Below are experts of layer 8 (counted from 0) of a mixture-of-experts language model. Rows are named router (the router's row for the expert) and show model dimensions 0-127. Each number is 128 + 24 x the weight over its row's rms, rounded and kept within 0 to 255. Numbers have three digits each.
After each expert's rows: "mostly gets" lists some tokens that are sent to it at least half of the time. This comes from a sample of Wikipedia text that the model never trained on.

# expert 22
router:138149105146137114120093126138114178129074141082116130116124083121071137126128142119089134131146151130102119136078102100129126077156133102114141139103116113137152142134075146174125077128116132125151172119106085113100102080157119159145149142096127102101135144142125126124113130169154178091103108135136136106127148141140136124112152153140133126124180106095113150169177129141118126128103
mostly gets: " compet", " rest", " reg", " adv", " act", " success"

# expert 96
router:112089151105122054140126105142133139147153157145119155122145121115114130151145127102104152102136146129118091145102113079148101084085110122115123156112126124110163135155080109145098099133139155135151165109105105125106136103094131144166112147125117138099156123145107093106206101106116171131103146113145174065098158115134152128132127162154119121093106104127139151126126144133128140105119
mostly gets: " rest", " gl", " cor", " col", " ant", " cont"

# expert 77
router:159136132108131120125160112107157127117143075104119138153136124096120099154159148160115103146126061121137094107103106086163107142099103158112138133123136158107111074119113107153129124082167160158098146137154138129122108125110156137114139166126128088145143145121136197112118122145154117078119142118142171123114085135107121132176124131143134106122106144124147140169108100113101126131189
mostly gets: "In", "On", "20", "19", " In", " On"

# expert 86
router:152147120147149131086101141116105077129088111107142113121099124108135117120128145129131143139160145122148102089155077151127140122077114155112116125128134116129160112110058119102092093109141134155145137123131102109138175146154118118138102165134122123170119169145142153170091144141108097153129147118144175137150105131103161145119138129111147119137146084134138136139157177063131085167118
mostly gets: " Democratic", " his", " national", " Republican", " political", " local"

# expert 44
router:102123156086132126118169096135117166144089091146114140143176147145131123175132107125122104109131163153177143162132117098159132151093126109153096085129141122183143142153120066103118143103129146104084125112157114128119148155125129129126110131112102114089109140112127130171107113109112103127126129125121095155133094104117080099095148132134164123154151166123135134109138149124165179163155
mostly gets: " Kevin", "----", " Mc", " Dave", " Steve", "kins"

# expert 69
router:142109126122112110141162156119145133160112095155147182127137089103117132130081079149116119107089128102160137113129127102121123101156170125100116190129143143167134173126148104144125138108132181057150157121140119152084188117099117158134129091120118086149151120144117145139137118127143138122102100148154139127156116122118087119134121131124141158157127110132102145121081144116123144090162
mostly gets: " \"", "(", " un", "_{", " '", "==="

# expert 91
router:099146127126144097135157104160156168181126144144143130136118151106091125128114129112107182140109127131142088127116100088119120078074151142146117154073130111149141127127126144128128108168143115134146149136138103098097130124093119122112133105141151163132132159118146112130149111106125133094131131122110177184118169114107154098105188133082166122074110079139117118117114105133111167119114
mostly gets: " Vol", " Ind", " ind", " Ad", " Pet", " invest"

# expert 70
router:104185140106134140165141099133134145116175127076175132145135127116138125128144109156132114115125150127161151170130119081093124140117165135098145128137131133172114175159111049096166130110176114109133136143149183155114122130128139124111123101119125165089127157140139151125098142084159115134147092146128132136105083113065121137173121126124133134144091131135143118125147131112111126129121
mostly gets: " —;", " ARG", " AUS", "'\n", " ENG", "%;"

# expert 72
router:107132127140155090115106088134105129148127094087135123139132111088105098139122112112111155119134100108152145083072117088114119145113103130145138091107146137124129204146121111142138140118147148176097119140172098117109132099099143164182152113164157104144143141157090109141091120102124157118139121071137126130128109138125104127106148135153101108140116107143191160161146109117152117119130
mostly gets: "°N", " MF", " DF", " FW", " Candidate", " Goals"

# expert 125
router:164109146151131120185124123133117173164123102111089201153139092068129141162131084089141171078121080114127148125134112132129124138095118146155110129119125153160104139102093081099118133102138160108095158136163132105051113149102140126144108147100143135097113133126123122109122115100151130139130124149112136150141115130099106119137134104097113109083127142122113126128125105121128139094134
mostly gets: " Har", " Rick", " Jul", " Kar", " Ell", " Rod"

# expert 89
router:166121146109118073128149103128099125119094136142182142091116149121129104117124106097128136103146130131117129139106106086152126110107121127143112100108124123167108166136113105123130108144153159158139153100145128112145154127120152158142093146132139123120104169143122070161091132095121156101146129114100105169119110122112108113131103159120144178146128061145082187124148125092129156162176
mostly gets: " MF", " November", " June", " DF", " Day", " FW"

# expert 19
router:087153116140128096135127121169139162151133117169149101118121138149125154147132116123105147085147146183136123155101102036118093122116092177169119145112099141148148136120112125166139136102149120136135089126168140110158150137105148124120097134108132094137126128124141126178155116064112125123122147130105149163128136108094103114131137123110163140128112079122103123124152129090114155091150
mostly gets: " Street", " Racing", " Road", "TV", " Stadium", " Avenue"

# expert 106
router:076149159116139125125115146132140126137145106093171103157094076112107109135108147107149106097096151141129147149116110085166131131115130127130089112141106113120096148131071110110140131122143165117083197144180169141122132139104121123109129108100147121093159118120145128146095091108112126127115104151109117156128103118125151145096119129141099096167174122129132153125158171070146108131134
mostly gets: " Robert", " Kevin", " Paul", " Paris", " ARG", " Daniel"

# expert 98
router:129136132112113131141149087157117117139107165138163151104151134139072148159140128125073093121156125089139131117128087112162142127151152126128152156126138093092131160122083124148123163124173198131159134120121071090135132129120187167168109117118140124163078174147117105137156148148148143120140137115109155102136105118131123108127134165084120160154142113130134133132147110099126129121113
mostly gets: " $", " it", " him", " event", " them", "$"

# expert 117
router:081090129141169100119129104184147145184164148190139185129128125117095064125120131113136141113143129121134101151129112098114150109066115143141108112084099109128103179131092126133146145100162135132137126123155129123116156098135148128156123139118111151147156186158141137170087108104141131143143109152159134148102118125102127114149129110128100118111146131145111149108130135083130117121119
mostly gets: " Mc", " MF", " Frank", " Washington", " Wat", " Jenn"

# expert 71
router:136153120135153056105132121103110108085130120151145217107155091123112107151114132115113112158116116120175086102150111118132145141109163117097133141103138167143116107114111095136113165133099181130113149137127105113091110157146104149149140131168142131105154131160126092124117108108124146106137142138109130145102168141154120132107116112132129084102125146064154113072133123138131132127114
mostly gets: " h", " f", " w", " cl", " Gu", " n"

# expert 60
router:157146114143118135118129134149142069119104106135149212112089135076134147140123139110116146133174134135143097103142084167125114093092133168119102117184117132146163094152083121104165118133117157117146113120154128133124110108149128115108129141155126108158134128142133156161145138132081107150121112145121157152120138114153165153136142117107123136109101071114114169120128141064113118112125
mostly gets: " a", " The", "The", " his", " the", " an"

# expert 43
router:101121137092140124113166110137133123125095157170171117140159101126137125154094156079154123118137159135165096157101106134107112103123092135152120119109115135116129102086076133118126080133157168147110141119139093143164156128119124151125108173071172121122143116105127105136137150081116116107113105126094150125121113138093117142120082127081145120119158108122107157107143128078090127141169
mostly gets: " District", " City", " Street", " School", " Stadium", " State"

# expert 68
router:093107131077132105104132103189148119113153143150158120082136092148137107147114115092110112122127131136152080127114101044145143079117133152119145135140157140112137128113109160156127063129180129123147156110129128117095155123133159131128134122116107106146130126109141141096139134118142190151134105122131147097122106133102148125131144116084151105164096140128144170118102132176109152144133
mostly gets: " ", "   ", " £", "}{", " Binomial", " (#"

# expert 11
router:120119133151142129160133151144111163158099147131109175152168116107136134136089087097159161107103126173103158165122093042121127113100121139147088119134135126129104161080087101089121117119134114098120132128181126123093148139119140114140121115110135122103100118113173103147090126110094128130149146140095155138112124108151119081095142139127129116152157129136098116123170159111156115139120
mostly gets: " James", " Michael", " Thomas", " David", " Richard", " Rick"

# expert 59
router:135123146139151140131168147136130103145091140102133179123205131079126136152086111113161152167137097132131070133154112110120163123110126137112104116111132102136111142138118113055087124130139119128115162155177164129121131150153164135113112106116129119115127134139147162137108162137082085097155134165159116128138116095141117122110134088126150118097147131137102110086086139112102105122129
mostly gets: "aj", "š", " Kh", " Bh", " K", " Mah"

# expert 35
router:074152169120116126167148133124124108092141118138141084138101136096136108082104133107129158144142142139190093123125078132135118109141123141112165123163134141145164139127066122116118140090126165119090158123160159136197144143107128110117117157138128068105163114140129144151134144135141116151113146109144134110148116108114115155159118149078159149115152120152126156134123154069119121140127
mostly gets: " South", " North", "°N", " north", " south", " east"

# expert 107
router:112123123122118121149107132162073118130126143121119127168133119094103171103129092155123130149110142077124119160127111068158087088131131122149115165143174113153140131123120110184134145110138142139133116120090093141134131112113183141120116126130134088096066172099129113156127154116097143138153110162122128122152105181084103097151154125159131124138112149099159123137151161103117146140139
mostly gets: "%", " %", "%;", " ·", " percent", " study"

# expert 75
router:110127112112148125135137126137109187160079136136166162132154130086078145177147120076134146121122114080133128119093110089133098179123097086126129116094118130153150161122076121119125125129118148134128134116143117095144117131171141140094119137112073087103124155132136143178169124133128140132092122089139136133092135109137118104096126135113114121096124108087142115141112150087116148087113
mostly gets: " fort", " agric", " hy", " mod", " pen", " Mr"

# expert 15
router:076141159103159103130118119114160099128130135114148156100187166135162082149105111122125144156121118154145116127124115143125142112133087113110120152089116131134136131123111165129110128169109167165098156113141123107119141151135119142124140102132127131095140110143118115134132111122133140131151108104162093204121180177145104165134115122080130104117148118114159185086090085162134123139132
mostly gets: " St", " Sch", " b", " Bl", " Gr", " Sc"

# expert 114
router:091069114149086124118136097123120121151134107151135133092132144149115174092092104188138090118122144121127087161121132095154150132115110174157147133120098155139130140139135152178124114086128144159157123165110126105181110132113111093160122155118112097151157126159101122115164138159134128130147110120127126148172105134124104098103145131131165128096111167124176139153100135136106137136167
mostly gets: "′", "°N", " JPL", "″E", " sq", " km"

# expert 50
router:135114106144118088123126147151137136123136095154166178123123136098130152103129110107137115144125114106145059153096105118128109151088095122164115132140125125136160119093142146154169124100147174125134104103117118129163106115136137078128121172108161103114116148109135144133142093096078061098146139134143150151118095118102133118129153145094165120119146102139107190120129144121089153132168
mostly gets: " between", " many", " other", " two", " several", " these"

# expert 57
router:122117124128153147136102119161124159184125127121116116136123127107123128124090107123143107099101132139121145151105103042162141105128158137156097161136092102097114102110102150125131110134135175153131151127144123121089163120103136130128139136097155064097133150146179129158128117108126147131125127137106159127132135099171139096116126169138139114171167106100088118104149179078113148116122
mostly gets: "ola", "za", "ella", "li", " Paris", "ín"

# expert 2
router:096110115144135143154132120136118151145118130146129102104166141088149117151110133138161113069125119155138118166119103100143129132126125156160087164133095121110120117087074153115142158150148155139113125122169167085130186140157165097188117147093131075118126145103153147136137144092139155124107143150132140147148113104129122095133131125109131112165164138102086149111145160082124113147145
mostly gets: "ington", "berg", "ville", "ala", " Johnson", "burg"

# expert 95
router:105134134142116132111144141146120157170105113150153183117148105112137132143108122123130110098139143173155118151112101035102114132107120175187119119128088115143143128110124140121159132127141150128125144146139148098130143124161137133155122108100118123136104123128190126155126136111123140108112121149128142141166156093101111108114181117131165101127160097097064144104169130126102170145099
mostly gets: ".C", " Jr", " Press", "CA", " Records", ")\""

# expert 101
router:077152209096124113145119107146106151168109121127137180144116122106109101189123128124133167154140128100150122130130125100133129104161134125139142137075100103130137169147121141156104151115117146141126141123084135106125102094169139138143159109106107106086113136118113178107119094111129158122110107156136124121084131111102121119103111123151121107093133112105129168105135119090128133085079
mostly gets: "leg", "ig", "enc", "rec", "Gls", " cred"

# expert 85
router:101106127128137123116122073114119081182148148102158127125149106127128116176118123152092164127136147121173142108146123119137150116127143147125118089106144083176091160175105101137107134061119170123126110119126097084144093153114138120127105143149158112124106155137105129113125122199117133143157117114126124122115134166132101139145120120102097130145120141167166175082108141126109139144113
mostly gets: "′", " −", "°", "″E", " .", "″W"

# expert 30
router:101113136137113132134160112135140104124123110156128140122111125129116119133099111159120140100134147076163131170093123085116144143063140148123133171131104111151073183143119124178126133096138131114101117152188134154127132130099120135134114122114164124147138161109120103121110078120085174111156109185129126100145091165126145069134134128104108135148119143149137150106133120122074128120149
mostly gets: " −", "–", "|---|---|---|---|---|---|\n", "°", "|---|---|---|---|---|---|---|\n", "|---|---|---|---|\n"

# expert 55
router:122139123106108081132140104138131154157124122137151149146116130119115123150140144163131156134121139090124104180132114061136160146112125131153157108179164094134149137120144100116130103122097151192138139117144163071130123150134132123105105129104173115118148157122108102160098161100140166135169131140116127133153116159100122089097123125144179094116110152115144128148141167112118179090152
mostly gets: " JPL", " MPC", "%;", " ±%", "alt", " not"

# expert 29
router:093147139087120143126116149138153119127118121106154174069168132105127100125132114107120093160119140133124063071132143117128160098122113107087126135137151149129128156110135159137102141140102167158123159116140127122104144098156119170101157109110143133140176180136136138138075124141111145121157109140144100142127170140150132148096172130111117145073162113123139124134080101134103159114128
mostly gets: " Comp", " exp", " Trans", " ass", " adv", " Comm"

# expert 105
router:115115150107163131163157136136110134153121140157114162093173121120137106152118139084166090142137094137092114108139114074142169137096139125129056085090138126158105129126146125129130130139108124111140124136171108133133129126144139142133115093107154122083139106125192123139143168136106143089130115144097098144122159133140142110136145076099127125097100139136103138068101096127091128155120
mostly gets: " K", " Y", " Kh", " J", " Hu", " Ke"

# expert 79
router:133170159128120091109159093162131177135150153073136125129088154142108094131157117134164154160128145101139108155095117129149114135090111146133152154154156139106134122111086158130107107124123173148140139161134104105161117096164168142157115104138134111088088140089106123110154132094140120076121125128119166154111119130112118109146171162108116162150134131132127120107147169086113124166133
mostly gets: "°N", " until", "″N", " around", " number", " over"

# expert 49
router:136135105124156144180147143140111128166131107132150149119137134107175094165135066084152136097139098126094115132073125109127097136115087145140083161122141158135135132113088121120106137119137155125123136152168117112084139145110122157133141173127127092094148146150109131168115107092132156149166126120133127188129172121120108111143115151137124116140154111099093122148110100101102162103170
mostly gets: " Al", " al", "au", "ä", "ü", "ö"

# expert 46
router:148131115135153125121159114163124078127118087121133141072125095118137135147135133135128141133149109122206114133144091056146123119082141126124118101132131109117090153137160085136154146125135158164164094140151186102178126124110125178148096156114133110111115139118138125158123143131092138096134121126117151154140073148085104136165110122108156130150129128149161149155137134137134122140141
mostly gets: " MPC", "|---|---|---|---|---|---|\n", "|---|---|---|---|---|\n", "|---|---|---|---|\n", "|---|---|---|\n", " %"

# expert 45
router:139127145128128101141127149139120117138145171121168140150101106127130136119087128185131152132100126137138140119159082039137102165127116146178139120126127114116135108143123107141182108121127185116128144119155140111135159150136126144114117086134118110190113088122150152103160115110112089139124097137088142120129106101122120201152150111085115116140112111130120113115112095112109126113090
mostly gets: " :", " including", "\",", ".,", "',", " titled"

# expert 53
router:089140159124128154125147132139124148131119092158076175130189119108095107159119098110124135102130146115145136174066120072159129173117114163115085106133126120110128146110108132130120114129129128123094121137142112127105146122145161150144129121145154118086160149167160083144129139152111150140131146136126132136152155082095162115118112139077116118105140142088142149093152087129167125107162
mostly gets: " Ol", " Ben", " Jan", "ł", " Ell", "ñ"

# expert 76
router:132107140128168137141130139117116162152102133128133120142144122096152098132121117112137130134141164143102130137129115077133168138129106143151087116084107112188135140124058142125087141139126099090111090117127109133086130181131078118129134136148135121104101172150101107118135125128109175121124148139142129179145133132160100089151114140098128111152150136064111131082175154104137146152122
mostly gets: "son", " Smith", " Robert", " Richard", " William", " David"

# expert 42
router:133124090127163101136097136138102145122140132135115227157128083124116145146101117130126154130139146098167099116124091137150148091146141149166136162084130138140153134151149145134110118173158144131146145147160087119098141088122145144098124099111109142113133168156105127150125121120182142097118108133116163117114145137134161104137155125127133126104179163110153159131139097134119186129149
mostly gets: " ev", " res", " There", " pres", " invol", " exp"

# expert 99
router:120130125136134140127145099138166074105152146132145154156111094142144169147146154088111132122153135114114111110108107147101142102133113150124143162137130134110118132157130110132134130116112139122147161105147092148141139123160151145109121072121138117151113125128142172128134130106104126119087091065128124126155072141066129128186116121120118118191124105177135105109076119087075116111150
mostly gets: "-", "===", "====", "|", "=", "=="

# expert 27
router:088134140078094080111154165111145116170152096134137145098144169142137092108130126109155089126154113106170129132129122104151142120137121140144122145117109143149128166181093176132126135121125110147153135110113120122136146163121121134154152136113140148182160103085112171138137116116082158111150122091110106120117086103102087143124154116142138176112067138146152137123119106164151137138126
mostly gets: "″N", "″E", " (", "′", " (#", ";\n"

# expert 115
router:114139160144143090103112123126144125121102084116097143107148123126095120120133102166131165152091111135159069120144117126147128125115126126116140151076143118119112156143070152139115114156134135171147173144138135113134136097158106125150132076161127095121110171114136132131098105109143129119148116141091110124080097180090127110141121173132154130076166128108198144145134135111145125147137
mostly gets: " v", " ass", " cons", " prov", " gu", " exp"

# expert 90
router:152137130144142101122148140142123160137150121154179163092072145103082128125137103135146115127146086113181113108111080087155133124132153138108115179157138127126143124121081134122131135107148192113123092117116109147188129110107148126140086137157123113106124155118125123169157118137124107131122103103148178125087133143125156132143143145157158125102113087142148122158148171109144166134135
mostly gets: " more", " one", " most", " some", " high", " many"

# expert 40
router:109137137132127122136133125139149141149085158154168112141094125130131160118130143124126175093161128124126110109127074044116109108109102121162120169108092111122141110093102164137133097117127181156157116105141099122128173134156153135128112164126131130128109149124167106162124181108113115109094157139119157141112125108134103104117131149117138120131147092128093095143174178086096120135137
mostly gets: " government", " Army", " military", " Force", " Democratic", " health"

# expert 123
router:118111167121084065110132098156103133132123109142117163132119108091134107153094095125123142150129157138118143168095118116139104098100077167169121115142126142140125154135071138159127130149115138114059099133131116137143145142130138099129137130081107110100120102121127155133101101104060122109153100143111136133101130154075129123126147159119123141141140130135089180118146124092130157096144
mostly gets: " after", " during", " After", "arl", "After", " Frank"

# expert 78
router:141140107140152150172156109139127154152115123157188197136142107129099110106125123132107106086118125145119117144150080074117155126115110135161113118102117102110141129096126168129131107163156136147127119120146136098187154099134165168148138117105147086180092146119122123107109141096115140112114149125094158092156118115110131137125128175137134124138125093112130164153173157100153140111119
mostly gets: " him", " them", " died", " appeared", " known", " album"

# expert 41
router:108125092142131084145120124089129122145108102130191155144114119128121123137112153132136102091144129106175105121138116114107110157105181101136126159150181187118134123127118120098155110137128184095138163103154140100117156056140127171130121124125121107091152154123141145148142086096115095124111122121100158157111127106101112131144138116148140140150117071163142103123127126110117135085121
mostly gets: "I", " inter", " \\", " Best", " sy", " Super"

# expert 4
router:176105086104133081143134094128120148127120122152127064131138096105137100123107144155127125148147126133155133149141108053120118126127133135137142131160142125166156121134091114158101085124172165128128139136151142124158155112136138128127158115104128135156133167161111132144085119154132138124087107149109173141103134081107164097161156176107124151133178146125107151133138134102106163105161
mostly gets: " is", " before", " when", " September", " name", " due"

# expert 122
router:140135102141094117119158098130136144130156107129190121092089110138109120111139158111112118130152116136180120117139089086097130105123124183150131127107101144146147105130103102160132112103140133120151113137156164101149104116138168130160115128155113091169133155132133175156101122074099108117141160083120184114129078113096119123143132087118174095110100092131126123134154134126128148125149
mostly gets: " three", " four", " five", " two", " several", " few"

# expert 109
router:130117134145139070130142123108137118142069134145145166114086157131097129136128149148097116109113140128136109107118129078148158144111137108139142169136097138137132131123074170157155134162147212109119144144124113111156145115186140129185138145119123111114122149145126108137121097114116165121087122128119159111168128132101151117099174124108099090097154098125097131132168137131109150124157
mostly gets: " re", "ind", " success", " own", " develop", " deal"

# expert 74
router:102112147102117099114139110136109126102143075131119134115167155125155159148121097130189128022123145132156098175141126125147132096119128134092100109134164144153119162127121163122141110085119160118109125162126165127117111133150162150114169125105155111133141122167161107121114120131132146113146146079134109115136109106125128156133137071136107140151132151125162156109121144102136158145153
mostly gets: "″W", "°N", "°W", "°E", " Length", "″E"

# expert 32
router:100151141105135037138093127120135145116158165124151080141084138131145182137106116160150169128118109145133103119102126087120077115133124095140108146159163115133144157156118137104129123079108102101127139145123151111119101153146142135130137162127120126133127144151111104120135125158133123091106108108100170128154106114110136126170158150130152131104102117126151076097116163123085155132166
mostly gets: "=", "See", " JPL", " MPC", " ·", " Genus"

# expert 51
router:139101107136122064161128065103126127140128132158097167151106101121149172119110090122158125129083123104158112148134112127122127162120124104140116138124103088133173111136155114106100123151104118111143129141126093128115109169106126108151129143090143092117113168161122177149180161144098139132110139133092173144120097117112116127180134157135124097118128122108172110101142144100155138144167
mostly gets: " born", "born", " Binomial", " based", " MPC", " Animalia"

# expert 82
router:136124096126144090142128075123135146135149137108102132178089138113151133133106089124126158150136129115142123142106111121114192140128099127146161136134097119097163135133085156104118107150122168164056124112146163121124134158104118130129154151118139074117152147098117127138100136110141114114157109134147085138145136149144101088111112138108115122143138124124116111134134146032109156087108
mostly gets: "et", "rat", "olit", "ret", "burg", "field"

# expert 84
router:165122138133122084146153132145127114102123119129199126145127080113151117133120135149175154125116146096130173123140081049144134151127126141120134128187119142112134117115122088124124110131150195123112128118124115128146183131120118137095106110133114100196100120150133150105133140099099118139110100132112156120188169106094129169165118129123158105146103130112131124141113125122124132115123
mostly gets: "),", "\",", ",", ".,", ");", "See"

# expert 124
router:083103118090124094118182126148129118149172100123125125133128102155164139180110141117155110129155106159154127150127124112088121151114157093157097115133114153152135141135185122106134127080112161098159129173106154104178129159148105121138136144095151094180126143152162127148135147128121170137137126125122101144150126114094111116118135121125154174132132110124128106090110136115087127174169
mostly gets: "\n", ")\n", "\n\n", ".\n", ")\n\n", "′"

# expert 113
router:127165114113118101177108090147128145110151142126113197142140121093101102150127131136112126150122106119129088139095110094133122155125109148145149127141110115170156145120100116126104110172105145176094121094151135098154113136112160082140102135085098119112128110127105129152200161125157110149070114112074126139098150125125124127152134147088116117093124097144143174118127126121126140119147
mostly gets: " along", " near", " low", " located", " right", " north"

# expert 112
router:113143124147127163079150124136145131178072128133149164137117097113135157110130148126123134128152190124155113115137082098126082133091128150157117143099135114129132123101068127108105114105144188129152139118128119108115197134153149145152123165123142094136134139143163120156120150093096109099114117127119123161159139121136084157104140122131145104150144092100109114123142168087097117143134
mostly gets: " University", " Council", " Army", " International", " Liberal", " National"

# expert 94
router:131099082107133104109099115133084144170133103165137090145093136111129150107134142153125124135121085115138096089111109138094117107113108138136145130152168187143159130169133152180130068111160162099107176103102112094112116133160156090123106127144124133100172128142091149126113145133131095136101158089156128109145114169121142167148115112103122131159121122126134131103137162100119128144119
mostly gets: " same", " what", " This", " this", " •", "In"

# expert 48
router:113117125136116095167139131135170136135102139179134100118139136131133097129132144134134130091161152151152099136113106051134136082109143150130091140113111123124131113113117147149122101127124141130110113125135143103159175167122141157161157157081135104092170173128108105156118130098088107125155105144143137130143142143119096110122129149075142133145131091135133196119169157095122090091145
mostly gets: " city", " South", " North", " Street", " town", " River"

# expert 67
router:131176119131157065115146125122149142140100158151095167189161120113110122117112124097112168125143099100118077146097100114093164121116150127115156120097135095126149095134117127131108141140112140119097111148110096115101153058093117113122180117131148124114119139124126158113110093111145170100075097103082140131119147121143150098144120139096121107112111108138093139123104109106143134139142
mostly gets: " sk", " List", " Preceded", " suff", " Born", "ograph"

# expert 126
router:157115146134121111086109092144091106133112107162157180152131144122114123109110094152125155111126097123140103128106099140123096121096126162173128108149123115137158134103109110128145143134183170132148115152141178078165132096110157181107125121099094127143093111119109139111105114136126188107125117121122169092139113145081127118147141170125132129151171112171156156113122125095122132134100
mostly gets: " them", " died", " Nominated", "°W", " completed", " end"

# expert 17
router:162137136138091080144129137122118119094178125127115135153117105109082112156140136155125171149106137109171074101104089128134111142133099168171194155147140120150136142169114136126150097155128162124106130150122129091163127136146150148103113112069130100086127110090128153126135136135164104127114094136113121158111081091110122157147134146087129110119159096146130134139110119095140139117137
mostly gets: " in", " at", " during", " on", " through", " within"

# expert 20
router:141106164145138125127160078129122130149128149120177188152117124101133088103106131125151154123135148142136101134125089127130117126118119170133134138147128117156156123130078095109129092128161135118106096097172167103159175117136145102100151083099116126167098154113170130107118153115133151159070123118103166130154135131129135154130127174136121114131124084089072118119157136118130149152144
mostly gets: "),", "!", ".)", ")", "\",", ");"

# expert 121
router:131154142155138060158136102156088137120091127098154125128118115097124135112138130133123138140165159106116163143162096051102126096095139130140081146091118122123147125087134148148114099117152175122153125137125131174097134140091112135119114116133151112083093136145121140132117116131117149108110105124123150075108102127101104127118133146108142118118153104142111125157164190068110135129137
mostly gets: " player", " member", " members", " son", " company", " children"

# expert 92
router:088173145162102143128126110140121103097106119142189169140115129131145121120134161116136159123120159117121136117139100123112097086137106135162153130137114148121144156136106088140189117113135154122093121117138142161134170170146121130113125143151160138141129141118128128115092095110130121094169123118111153120123111125076082099120118136112136150171120052146128157146122155054148103130116
mostly gets: " basketball", " Championship", " League", " College", " Football", " NBA"

# expert 100
router:151117135125141155140138113166142121147111184114158107153144134138104144103095129130116112121149152106104146144144076034137107110134138115140115170133122127111147119089100160150130110126149176125149126117117109112132194109114176159152113155098135127126087174135125131149144143114123112107123130111107159114128158120132138115117169173115115130171170100112121139151160156104103170137134
mostly gets: "ations", "ities", " area", " law", " book", " species"

# expert 8
router:159159106157118145125123116136145092115120135107111121156119104128108120134129108140160172143105120140121121112101084169130105094111118157145175147159153124114136122097126115126141109153119130115122139150142110138140117089168145095151131108106121126127106124095176155130127118135130110112110104126081160192156118107112150133125128136096116107153154085110100131148150128004114109133127
mostly gets: " against", " include", " including", " wrote", " using", " for"

# expert 93
router:119103160156112130121147119126150142161126095165142216112146147094143114160126124119113110139165158158138104153146110083130119138112143156122084112087122117130117152134098136123141109123163137125097131158141158100109138188160138118110106125119133124121144149154162137109142126081117155138137097095120119142117140132157109135104129149085090133075138137108108142097094110172166090086140
mostly gets: " J", " j", " R", "J", " Ba", " r"

# expert 9
router:121127129119143110107130128096138101122112145136154179100168126085158109167122132086123078168161127133134134135107120073137167125118100122113141096110132134142163120147119109127113153164152145161121144109111133125141124093147141157122123114147118125102140136144139134165154119092101139136163137118110117154109180162083127125125159140097116118096113112109177136096152043175110162119109
mostly gets: " b", " w", " pl", " fl", " cl", " Br"

# expert 24
router:186175106159134115157131120138125141153085146129117097125105145135070120080128110133135139145105097126159109101106085144118146149117138126135165127168130119147150131117109116118133095132129155120123108112144084136152097105137120102155118089142090108163092126120141088170119156118102091119090129129087173161123132170137150122140134147151126138118105134109122137170185150070152145119135
mostly gets: " could", " said", " continued", "'t", " significant", " does"

# expert 120
router:143135130117135122160135112139111133160078142126178163150143126110157139122139122075151145082152167144132149106153087061097110118129139119141112135151095087142124135112094113107148113125154137114118125082155176119144186136116178140124083114136159095109106130120129136154126133087114126137142141137107160168153120109120130117108109138127161125169170111133093137143172152086106117120124
mostly gets: " USA", " Ireland", " Germany", " Africa", " Women", "ya"

# expert 119
router:129124137158149102142104097164121085102124126123177104165133094101144147130085155120156131130100146147117127141142076146139106158143130132071154079202152116131109119120118105090142117116184177144139150101159190122117173135129181134128113153128123135099116149107149123127120139104142088140123117116125135109151103136087119103137132153131142107122114094125157108117102127123112114154139
mostly gets: "|", " |", "%;", " —;", " :", "',"

# expert 102
router:116087149131137121154113079160139122120084187117124131159161145121135121109133136152145129120126137134121109121096096083167115111121125111176111163143115119106146100103065168142124095138139177182109122119134087133106146139120136135154127169110091113147112129138123127167171151127113137109124156141119141115120149117132129065130136175159122088108118093130123107140174152108090150141144
mostly gets: " water", "idae", " areas", " area", " community", "ases"

# expert 0
router:114186137089144147110112096124117086124133113113202179151111151120114151092148156092153121116140146118158151105128092124123122110130089108142132173144125144140148116124084125148131098132138158168141144102129127161155153102139156161114142168122156134148115172117115110144118133123110092127123136107101166106130108101087185155104119105132157138128090121167140146180116147101126123138124
mostly gets: " national", " football", " international", " various", " many", " professional"

# expert 73
router:171151123155103101141127120121119126106124109121167107155114086097044098096146106144154162139131146104124162107112076149149129145116093093149156148112144115143130130115100114115127127151142178122113141135152100129138114090125116141153074121106126161142085113084093113138111153113101114099078091117094166136134136091110132153136128156093129105129150129126130138150165098120140153136131
mostly gets: " when", " where", " while", " After", " took", " after"